config.toml
n_layer = 8
d_model = 320
n_experts = 64
experts_per_token = 3
d_expert = 48
d_shared_expert = 256
activation = "swiglu"
moe_layers = [0, 1, 2, 3, 4, 5, 6, 7]
router_score = "sigmoid"
normalize_top_k = true
routed_scale = 1.73
balance_loss = 0.0079
balance_bias = false
router_cosine_scale = 14.0
init_std_router = 0.0108
lr_router = 0.000566
vocab_size = 13299
norm = "rmsnorm"
norm_eps = 1e-05
tie_embeddings = false
optimizer = "cautious_adamw"
lr = 0.000834
beta1 = 0.9
beta2 = 0.99
batch_tokens = [32768, 65536, 131072]
seq_len = 1024
train_tokens = 318900000
steps = 4901
dataset = "wikipedia_en"
Below are experts of layer 4 (counted from 0) of a mixture-of-experts language model. Rows are named router (the router's row for the expert), gate (a neuron's input weights, with its number), up (a neuron's input weights, with its number), down (a neuron's output weights, with its number) and show model dimensions 64-127. Each number is 500 + 40 x the weight over its row's rms, rounded and kept within 0 to 999. Numbers have three digits each.
Before each expert's rows: "comes before" lists some tokens at least twice as common just after its tokens as in all text; "comes after" lists some tokens at least twice as common just before its tokens as in all text. This comes from a sample of Wikipedia text that the model never trained on. Tokens count by the router's weight.

# expert 0
comes before: " |", ".", "–", ";", ",", " |\n"
comes after: " ", "–", ".", "10", "00", " ("
router:587453555444507502452485501527483482463442544506567524465448430558499508510498468583488388484552495480517513522506524526514556434464454527450439570439492453483510551557530496512546526507468542
gate0:528484447504532506510446406577449483514502536513467549515456527570494508494481525522564517499495463500445515545572582598487571504500514456410433514488462522551480455502532484562527425471553437
up0:491491559515561481436530474488542499494558476469509505501506489546507536486569499495471525519527511431528452488437565525559465428450416529456508518460444479553452480513489530504521520508545536
down0:492416531497454515598509481529492462561456461520555498512528507496556438518480512501556490468515506499572505553496484477523523498460487454398535522542458437543517529505480483519532496454472571
gate1:509526495487520464511491500521599534554501502547541482525480475456478503572462483547590503507517501592540409530441455433559524540446443530474474471554506471460571533516560415447526518508561521
up1:485485480448534482474514552518560550506504476587520491510553512484507494550488462484453474515495487506505448513517489505468494517505460540492457503514505532582600562495590432438525511530477566
down1:537539461477530561505503554493511448548484429521455480526491485488491395491507502498501522481536485526474534445486496467503583421472489466552510496452528479534547483516497433532513536602459516
gate2:550489526520501478479520465492489523535545474460493410470472438466487476537516506512438457539531509531463497473464538478502489516476451550578490533528531510513440580505461523604539573444476542
up2:491403440485458513535417454489582584456562552495526538514527601530563453524518470544485529461487512466464460481533471516570447502503468418498479560446448515532477441541519495480539473526529500
down2:548496473540443491438526507538546461484526505551536509530500477485487475489496489490540541537535515517402546524515483515552455442469539502526385544502525527432509501470491564472556510503519455
gate3:580504533459513506435492523464448439527465513562483593467438515437487510515545470520487464503481543511439529483466525525541484539555519547492494498437467460464517534504484416487522433518438474
up3:472556434602509540510481465493573511443517484459463501540540548536503550499476505438476542504499500574586471484480519433460451466481483478543502489563511536514495478491518536539456512488511475
down3:499486440504497453459498542442537460518554462506515484441524502472509497452513534493483556519472538476474416535515488444495478488468511456517548532517512494462471511459515456402470467543512506
gate4:545438549486482501546512502444537432503524489554485396399508511541553487523452473520484530415443506502477530593507481509520438514389545474526573530477496461473534503465497488579454471463574491
up4:486549503540559476494495457527559560572454578469507576582488483579454443484513478440513536524564565487491495521458537488513508488576502480451465479524476500396517531540532459467542422503531448
down4:498488499471510468465501477561469477433609518441449445545484469525523415527470511496480528505461484546443531475477508392426499469444493474557516523475531548467492508555459416461509531509470469
gate5:545517556520499390480509512489477475466482469469504506513445448570475592456475529530566453493457546516508557525536475501507494452429524542521468528458540536412505608444477528511506422482464531
up5:504577573572477435473476459504492464482417558518497544529443463575555537507547486417586480527489445544520429531484512519557494554527566478444543548481454472493405443433575471516488519477478525
down5:529537457482534541479558538438448492460494495523588527465459497490541551443529375559470424508519547560463489485424537512508404507576559490508469524466518506541470518589453526528441533491532443
gate6:537430430478465485481466495551566541494539517466506490496570445492525519567513466502533489487430503490507515516518503473470490416439583541622539588482466503519519524463459473462473513567533549
up6:509453469576510490515465517510502546505469472408488494552499524472477452531528567539477498508554478477562514460483518474487497521448456478476485515529539495462535527571472481454542515504478498
down6:505493505488496539525475462542562527579523514491462523497516468434514557418522577487486497443513441481503480628558507438510493517430491501507641460539441564434433587486522540453561483443440482
gate7:542492519474535509467495492516485573489547500588545526453486545485532505444482510490453453480577507565480502500456475534468495510430467514472459456479526524593524457549516581523478518467484404
up7:477472490457515401510459514481525472480564488488405437478529527479483482422520501536493488479519471549435490549464406459529535565495493459588470520568519529487558499473488524483515474465549503
down7:569528521523485441467510464483397458537484521503479480437510523464514491462549496508555460517484560497498439499488574479505522464506481420489472471557394489522496493445502493533433399488492448
gate8:557489481516503550456540470473451501499509526489489526475497488508511588552505493504524460500550444474460464481514522494569534532549544522526468559524368447590504491500504459537436516508499528
up8:524453437557467496532470468530539445433500522431505367510488521534473473488491555491550557512508440607531480568491502496551469483410571447501528512473514516548442466451509502465497539519468507
down8:542448512550539502477503500427455534541549485430545514493550545493525499491479538427471505485425502530505511520582497464556485554422536409483540501589537516620564478495478481533462519484490468
gate9:538403466502485472489532431510471533537567509435477518524466474580501513458486472476441515490460424477456446514484536464497498474411549489506482627386442505461480514487471515516524484492502564
up9:512446453524524441467509459474430522559591501504483513501455470539521490476489470490518437449488483464431473535527572482485543448444496492521503524452477539464467472494529480494568465477540466
down9:473483527485530531464502458449422563443470506560502448516486524489527547514461508478464515605565506493489439514516516569469432530573488487438500459478598537513496570477505498500507513472512540

# expert 16
comes before: " |", ".", "0", "%", ",", "th"
comes after: " ", " (", ".", "–", "°", ":"
router:548561472492488506471473459521489486547530494507555489502455496483491501510479496537545529469492476528454534442432440502558508479464474538512492553573474469579471541523537417568471504505488523
gate0:467479542489486469524519416483499439505446524496510539490454489510514564489530499500414519494444504507558493526467515523506501499512497474536464495520474493482535522571504431470420464481521561
up0:567506564451521465478500472494509463518456467497491569499429516458451552522509482502411483486465521509494483491476490456524559511479440516526497538548455493478538535526507443533450498491489556
down0:534621515548459576487559477459486524468485559429525452425481488463489545475496484556545404445513531503501508420450541470468426470528499508528512519581521553555503559607476455546491464433497516
gate1:522470498513528494530531506475488569471563532507561491555514471481454513497535497503488513469539493528448512504437418470494445559486515451494495479485573489524474454566506486532491532528465594
up1:589496432444538502487502482513501548414487493466481448531457492491500471549493516472463440511603431473558579462485488482507478511621458470511517464485528594531461575588445495468592485516512541
down1:467532494493444456530463441468539560485513481550446526441513505399487450441457518527508489516491475478520526469534497528489495455426427470462524469473444466578533545486552526479537504509502444
gate2:417498476543511514487570543505450502533508537449476448528493462444472473483476453491473467438492502588445520468481424517475572525429576607475530485490487574558516551483566488523477513487456514
up2:448494514529467506527516536493531501543516498459475498515474439487474409542466467462446588520498491516421470474499464466566501481484568481478450549522449461524400536383517510498521565609529456
down2:511510551438530569448517463487475535438466472517534513486537490464457492418490575559451526470556466444519513457511515547530534495519537452545465543504491540447457510563449529504474529459543443
gate3:475456518483550542528497457561481469463419471451523455546468612469508499514445545469506468538485428528491523487451480517445535473531516496488524432541507553546497505599468515501450473519443523
up3:531496532493551547535503493543535462474435508439455513510507563469525493472441476456449437479483462544509546526433474449536523487567535483454474522538483468534505522600541499490516522512459495
down3:519465482378454472532567561485520573524542495526467484464480468460443493524499512479466511450500512522464471459476503455490545418460496565486466493525519474520443536477436506481521440541607427
gate4:536508520556432508467557438480483460555446517555471500471464502522523530535532466512495512517459534576527428520537601487524463517530494447500493570520548491504425491456501533526519561480453513
up4:496526549507562463525541445500441486478557534492528500469541514530557490458514393484442479461504488532554568486541514532464571470516450494448504467523483505509407476568491492544509431438559572
down4:549539589557470597514533469540517542489519537469532529502527501472521503498504518548566524521506459488529472518476467454404392484461525453564503497494528443481535475525483500501431532477525519
gate5:485494483481498489461483475493550452470597535496493482488471522534493509431508512502435563450506448490510567485445517508519522486524499472475542485565478455509469567530451541556560521476501536
up5:490426555573523543592486514501505557491485443482523529566514552465516501455488496481507425484456488430542444538534494458481480567449575507555462510518499499427518434468502450483474475506466546
down5:508514496507476508547418539529534469480492505461510490485498467481485473527553569427501520495507472443438528412468520452568500452556507501492494513494528554527467540558539522484482579539425525
gate6:517506537554490492525493502538525529522504449524503567523479544537499461544511546473563535505495501448497482463478521569524528506527440444456465447463624510526520447502470469498486479603583496
up6:470561567521524531536491488501483467578484412444479572519512498454521450517482477437571535485454557473540447470467561503571564488536529445441475497500519523525462457531511473568476486555527553
down6:507472566470474509536464463504472474501505510473541517449511468450495462503473486502479539555498500483579552498450499552494506541534463543515519482488401548499444532470497505496534499469556546
gate7:573503475446474484519556528453504482476479514472498476561483444458467555555501506518468487523492467486487499476454448479562468435490581466528524564533467390466490568452492512535503470552489541
up7:540485480473480449553496465503498535495493448567487556534520568473490442539421482454515512509532538508494520552542508465441504501532425470519531475493532512522445478475516432496517578505502495
down7:548422545488521501428537516500532474498502528506552453428511497435523463566486503506500506525423535433487496488556565514447534433429517529569471531443537566504609494542460514536510466541514500
gate8:489518488417460441615515535468512447516456558484501499544513503550473577508543489447490465537496516514458516479498417509554534558514506446514429441582478441464400511498538537483498491483513516
up8:477518517521566451486525540519493558435533432522503432468514529461480517519421552500461482493504497510510487534495562506448551453476508516478529510451528568445575471511452542507512504486509536
down8:518478524526432486470483540486492483481472533527456531519505465461457454538539593496521540570426542499551465459541540526519496565522547486498505520479542504493567503499496496463503531515536563
gate9:515496502482534453482425508558469503481539478553513534521519460514468468507418439523441484516484550511446541447535484495465447431539455455533517486571548506524534578528412498459539469442540432
up9:525535522558497580472551568472506531551507544457525477536455470492503482586446468479498492536522450537551505481460463517488491499509540557508595566464533480567492440463501532526515509535434544
down9:503518509472398502472511407542468512478478514532522516497479515464504556534492460466532526538470519491493571451422415525505473505516496472461539543400528425476514496488446519513538470501477495

# expert 36
comes before: ".", "0", "22", "21", "23", "15"
comes after: " ", " (", "–", " $", "00", "/"
router:595511504464444468470475513546553522480488578479587479437447454519482502498506473567559520463515540501489461478468541515571491457455472533511417533573445479525491490479495444546513518517438545
gate0:516456535526491537424499475522528509454568526456545424482519552492494489555413433513443545541437570532584532480426501527470454490513421475533496567459446493503490505437491521404513527518424562
up0:535463502503505582412450485511476501581495587499462507466526561532511446516495459534453559464460517530521561505494519575558453494497466504507457536478484534476407430464462547445518500567470530
down0:485503506489513508450536516546492503481460593463586491475494510539533440524517492432559491397512508452467458487477600516554586547461636501463481444482534474472472458510522499478474510502436464
gate1:535504527472486480472462533517510510506527510437442447452419504450510493480480503522492498500491558501522484474506547522513439420460499539488552548553440495488559460523509515539508494505491498
up1:595493497496516475447541553477515441477456504508450541434485462512437516583516489542526525495485558495517539499456503501533495479461490532470412521524491479462481503517554493517537420494460518
down1:526544495483456484519510526474486455521462556495473472423551511433501495536509476542505439525529520443494385477449522490486434558489506504478531401527608429483503512562459494426510496489444498
gate2:520481503553435515434467487480547500495482496479529534509473509510458496439500479559452445554587501485498444483526404498485500498542525561531540426528566451496587519455506481383480554508524523
up2:560471606485471526478417447476504499521477476500518479493448515529500444454447469578464457509520530538486523472572478506471502454596470539576573435513593426505482526464554461501529478511559517
down2:430510582495548447489520502460391512554457530533512542469469529500528520494486463514430478530517526460523446466441496495490481554493469481456503412518535437583485516540522436502419443463529551
gate3:463553515500435527445468493507474495530499554525438458485510546510537556494502506466507510498532502481520557562501455500533568462453513561510458538577526458508570487522531563520518504566486527
up3:512470546490581459463484524525503470516551388509457484515540475474483454477547469528464482478490547554530547502493524519465491480427520542469509489446477483479501486464415523470495501496534482
down3:465532577464484446466474447471547524429515526496546481504531485386495496458601530489491558510529447568422533525466488532508467491428496530450476501443492543563528502471535494505539532519507476
gate4:464529472378524441566506486505538510449544473511548545535509475507491541510557543501510570460486430549464470466528457535484488542531457528518554513530480508531464500509490455492554456471435494
up4:402579528475554418559546525519489464485561501469522536519492435497447580488562486457507545487515491535448446420540495569489549534490443519465480496550506489561467514500529473516537536509450450
down4:485492520516528556483450546520495404457539478505414500497514528506545509494462491589485469509482536466510525468549433509476485567463491565510484418504522505533494471543505451612424482515516563
gate5:509472542492436462477505516482533479554450518544501464452509472511546552505420565552512502500509470490520432555555453484535537525476516507421542474517568539520500506440473461503458502475505562
up5:496400572499503541504501454482497523520449535477529500565524482549472488510392552520548499574567500519556442500529524489478489523486561524480500389508479435533565478461515493452498476463486534
down5:480481541471538440492572462451468566511441491504560524446499441514532482462494477497500456489518590524543451487578554499594566516514500511419488461426486526495476462410526503523526535536510493
gate6:553522499555436469478443444499513508576487551513520486410500531537422519483530538438469537496508439478529527513534485436548530502510532572476466531464412512533534438479526411503478563517469453
up6:474508524488511516499463523515470536526470520420538501519467557470457540512498508458548440500514513494478534512428488529542504444516474515475517530551477541536496469523480552464515505544508491
down6:526574518491488513472572535516432602567531448459476508458464488450514553499502469520507595534455523477485527551450545491515480484457519447574502508454467474467540437462473573499514488404540525
gate7:578518498510498508486539484529461506497548527476486500523548487478526580492540525480492506469521509527484445589444525468563574507405580511464483533527501459520535456497472479554451517466501554
up7:438528466443458505519511479532517526495509556555462465497515546526546539607514474483505512496535530491489455548467543481600484463496551521476521503551498491513474498517446465593436518462452496
down7:474528485519527486458509550512516563517567468486515489518473506531445480418429479495507498460573520477554465515522599485557529422470494535516477480462489468584443491563532430475497429463519535
gate8:562477519468501490515500463533483529580525435475555497439486517499481493486546457518454503517481552582466558476559415571549497552466430493513517531500501456448431487442492445441480559495489445
up8:403459469568531468497521501482444493472521507579467543546464485536504593456445460479506484507494487444495487541470538434406602516425529547501508495523475575473571522495570602528497450433495493
down8:537526505507457461535550461481513523516474511514487500469484478513452586547514477491537551490501507543459466470543553455529438521521525441537494549531534502504524553581430499484500515517437529
gate9:542504461499489487505419476460502580575481467513567408384542601490451467549589551504510435492492434508443490498595493622482527450453491477544562537532474491522483497475507527500511542550537489
up9:519466535550515449531476514451497524558532453460537466463464594544478482545533446527454520531486535515438536495525446525467488487428440471463475458518475492469395500443544461502493481599547488
down9:522460507496466600527524535532477456515487516517528513470474483514484422480559565480514411512469413495510515451508443533536483465518493465509559527533572443563442510578523526558432544456526487